Weights of a small mixture-of-experts language model, trained from scratch on English Wikipedia: a variant of SOAP for the experts.
Below are experts of layer 3 (counted from 0) of a mixture-of-experts language model. Rows are named router (the router's row for the expert) and show model dimensions 128-191. Each number is 128 + 24 x the weight over its row's rms, rounded and kept within 0 to 255. Numbers have three digits each.
After each expert's rows: "comes before" lists some tokens at least twice as common just after its tokens as in all text. This comes from a sample of Wikipedia text that the model never trained on. Tokens count by the router's weight.

# expert 33
router:145092118140119133086165137118138138132149119116091110129138104154132110099163136146124118122097103146133099115121140107154126132127176171112156147191091123126125110124129107110162166108095112
comes before: " in", " to", " by", " the", " a", " on"

# expert 50
router:129151129110124100122154140124148141128137131067135124126126080142120126136144114154129077136145132162132113144114084151157089117121096145126146133180096116102126117146107115128189133160102154
comes before: " the", " a", " be", " his", " their", " its"

# expert 19
router:108123075169117166128164194127151113163131105138129145146106159157152116150121129119134142121120136103079116155158112114158120115118124080112136140164141121088123157102113146131121112104125111
comes before: "-", "|", "19", " •", " Born", "year"

# expert 47
router:142148150112159110138112135129122116082182130144112126199111133168152105050093061130139128121141153141161096158144156129165099089127163095158174152178154147153128124157138100136119122107115131
comes before: "\n\n", "|", "=", " The", "-", "The"

# expert 12
router:155117087126121121156106146127141124082180105063087135182111110150163131085091074089151110097153104161156115155115173134138146094134138106095098150195125151144129180137127158105138147116149101
comes before: "-", "|", "The", "In", "=", "On"

# expert 65
router:144159131120110142123113179118106107104141098146117130145104115117092122115161090101102125120143145157134140121098129120115125101126138144137149118114125139120130142131170110097163108161161115
comes before: " |", ",", " States", " (", ";", " City"

# expert 84
router:141138148166139149108107110146080137132144140090122126182134139151126127111147125148162171134106148123137159143103095156178135113114137177132126154140119146108114157122110125106181139161152166
comes before: " |", "–", ".", ";", ":", " years"

# expert 88
router:120141163158105143090144127123117158124117181095098122121125102108105120118127162122123150088116120131133120114098119120152141127122153135118121111166159122149106153130114138103170117156161122
comes before: " |", ",", ".", "–", ":", " years"

# expert 58
router:133105155135127182151137124127089114103129166181145146176157121151094133091117086116130106073170071117113068169123097136133110119118091142128095120122119121148135133127156139084136107142090143
comes before: " of", ",", ".", " and", " in", " ("

# expert 92
router:093085085126128129123141093120114177154106148136091139169137121163133163089113114099132134129127126129148113123118131139124142143162134087109103116149119134146122156100170173138123137115114100
comes before: "\n\n", " The", " He", " It", " In", "5"

# expert 64
router:113119117191116121162157109132120177153157128128114114149151074137105110085156153118105095110145127136129122140100140102126094154129078085146133139185126149105132128140123103164159137126075067
comes before: " the", ":", " a", " classification", " Phylum", " on"

# expert 15
router:106131125109125102184151111129138128081140145165116123120139128114145125114169128089170158153129112100145133166134127106178088124146115126148119153185114117132129133129150119078182112159133137
comes before: " a", " been", " an", " the", " not", " also"

# expert 39
router:124106121119089101103131116116115166127129159129154124195152106137115110085142128094141136140148123116142118159133103160132136130125110083108110105134107151109118152144127161099112106099097136
comes before: "\n\n", " The", " He", " In", " It", " This"

# expert 22
router:136090102121131134128133169121131126092125125089098134100127144111146145139124101098163116120110099140140125137115088124104146120123114175123163118098143151139123158131086112162139144101153098
comes before: " |", ")", "%", "–", ".", "′"

# expert 71
router:084119094124161139124141108123119133136182136104144125170107120133134181131069103142179129143132160159132133120143139096111126100146129165113119143153123168146129149126154128102136109089135118
comes before: "s", "ed", " of", "y", "ing", " and"

# expert 82
router:094131124180140119123154072127142145123099092182142128131100114197130162132148157095126144149101125155154135152146112130131129138144152136114117174140130145122111136098117134132132117107135164
comes before: " the", " a", " well", " an", " his", " 18"

# expert 52
router:107096102115127124139166140123115120122150181109130116163143051162117116108132120133140138136127172130153115162086126142139113129128093115101117107153111156084137135097099141102116154137104136
comes before: "\n", "  ", " 1", " —", " 3", " 2"

# expert 2
router:112089104120124125121141094129119114121105145153114126113109127133128123147134114140141118141120113157132134170177128116121119091129099090140155096117155113093114121125139146123133155139135127
comes before: " |", "–", ",", ")", ".", ":"

# expert 77
router:134113093111104180111102131124117118110122120124129141134180135161163111157155119075156127120124071129169123121151171134101121123101123147117094138134083144109150146108150132154164111112150113
comes before: "=", "-", "|", "See", ":", " medal"

# expert 62
router:133118157125118167154129133142108120147138135071156130125129155112111142132104131076085078156115126159131115110163156148125104132133109099110097149121112109106107172140172128137139181137154146
comes before: " |", ".", ")", ",", "%", "}"

# expert 27
router:115132111147161127119107158096158140108107133079144129163114098137105168136133101123126195149117129145149167132080161162130095130097090148105110123121124144142127102124106155144130167126126095
comes before: "-", "  ", "\n", "=", " Total", " 14"

# expert 70
router:150098096121117110080127141116079098125149157114147129164160134138093136103099076114174142147122127142126136163108149113127099133136117108118146111197134096123113207143080096110120142118094126
comes before: " and", " which", " but", " the", " who", "000"

# expert 43
router:133113130178140173113158107123137099127144188170156122165135128161120129086139149124120111156155149125150155085138148113163111127144175101081156148189157164109125104123129155111158128160125089
comes before: "=", "\n\n", "\n", "See", " a", "History"

# expert 69
router:110123150072139169136109165124155127140132155146093141124134161168175104132098092105179109154125117122151148108117176143174142146114139125121143118138104110108109151147138157097153129128138147
comes before: "\n", "  ", " 0", "\n\n", "=", " 1"

# expert 16
router:078058130081152128172152141121132146131154166153119116133144132107105195090161089151131096108083132120114098128157125093107142128123143159122129118109126118113145168079128136157105115094128140
comes before: " was", " the", " is", " he", " are", " it"

# expert 80
router:132090077080138131124119116108088116114161149124094130112097130145115127140112103086108117113139147109108138117090142162121156101134131103124085121153153165100128114097125129103119144154144116
comes before: "s", "ing", " of", "ed", "er", " by"

# expert 54
router:106117125176120175156132104138125116150128111139053138181138113114158160138168089140118118139122124113138115122074153170122121110124142144098106138088140097178117151095123161140124109149166140
comes before: "|", " of", "age", ":", ")", "N"

# expert 60
router:148097128114088175145101159126119152138141170125111127152147118121137148178118133087110060087116117146120168138172152096163113111130157168140116152083118132119143094126158112160110117086121166
comes before: " |", " 0", ";", "{", "_", "–"

# expert 61
router:189134129102129145164124183107101104094115136145121147126116133164141171149163153110142118114181066123117141156130122172110128136138094127119162116144099142089120127144130164127130134085136119
comes before: "|", "e", "l", "a", "an", "d"

# expert 93
router:140088117099138133102078129129112200129114094114127112174145128151112144147155134139122121151120157127115118149156136147137099144142125160097113150165127130121131147156089091151199172113122115
comes before: " the", " a", " his", " her", " an", " their"

# expert 36
router:140140128123065166073169089123078088118172136130121142181158087194105124122107093175116117130158118151120102123155144166103116113128156145118094135136155146134104144117128154121131168131113120
comes before: " of", ",", ".", " in", " (", " and"

# expert 25
router:126119145120092164127094131132169141052134135145118122148150128104120178121109123114138112153138115143108123136145187154109112094127118108132080155118111138175124140116135168119128108134114136
comes before: " of", "s", ",", ".", " and", " to"

# expert 57
router:147132116093153120106122129138119137110123109156078155120144107150124103133080109112119113181091084123142122176127158113116122149126158120134078092164089101100153140113137182142128155148112138
comes before: " |", "\n", ",", "=", ".", " ("

# expert 5
router:089149150154130109097140169114110127100103147149138129110129146130141124111153126135169126068122125159110124143128109096119128134127142109094096116163130097104130153061158135140137147152116129
comes before: " |", ".", ",", "–", ";", "se"

# expert 38
router:109147111150115142144124136123072104096138114152139139139094135162149128140115084128108136106122079137137141160117114145124142107124107129112125131127146127157118118119166103108186132086171065
comes before: ",", " and", "'", "n", " State", " ("

# expert 42
router:147149141131103153100110117134143136139167136176114131172125077144123119105139133120154120122112127186124176074131111161141085144147116103140120128195124110124138172119129112106134153138140122
comes before: ",", ".", " and", " of", " in", " were"

# expert 0
router:172143161176136102107104158118180101149178105104122116149175104108133122092149145146089131136098149130096139154169103125093102103132127113121164163108129074133130135140119149115126139156153146
comes before: " the", " that", " to", " a", " in", "ing"

# expert 45
router:095089121123134115116131096122099141139150143146109146136141123149115141124121134152123144158103148162152096123094142110145125121129164139152120078123132154102106172106101123141161109157152079
comes before: "s", ",", " (", "t", "'", "i"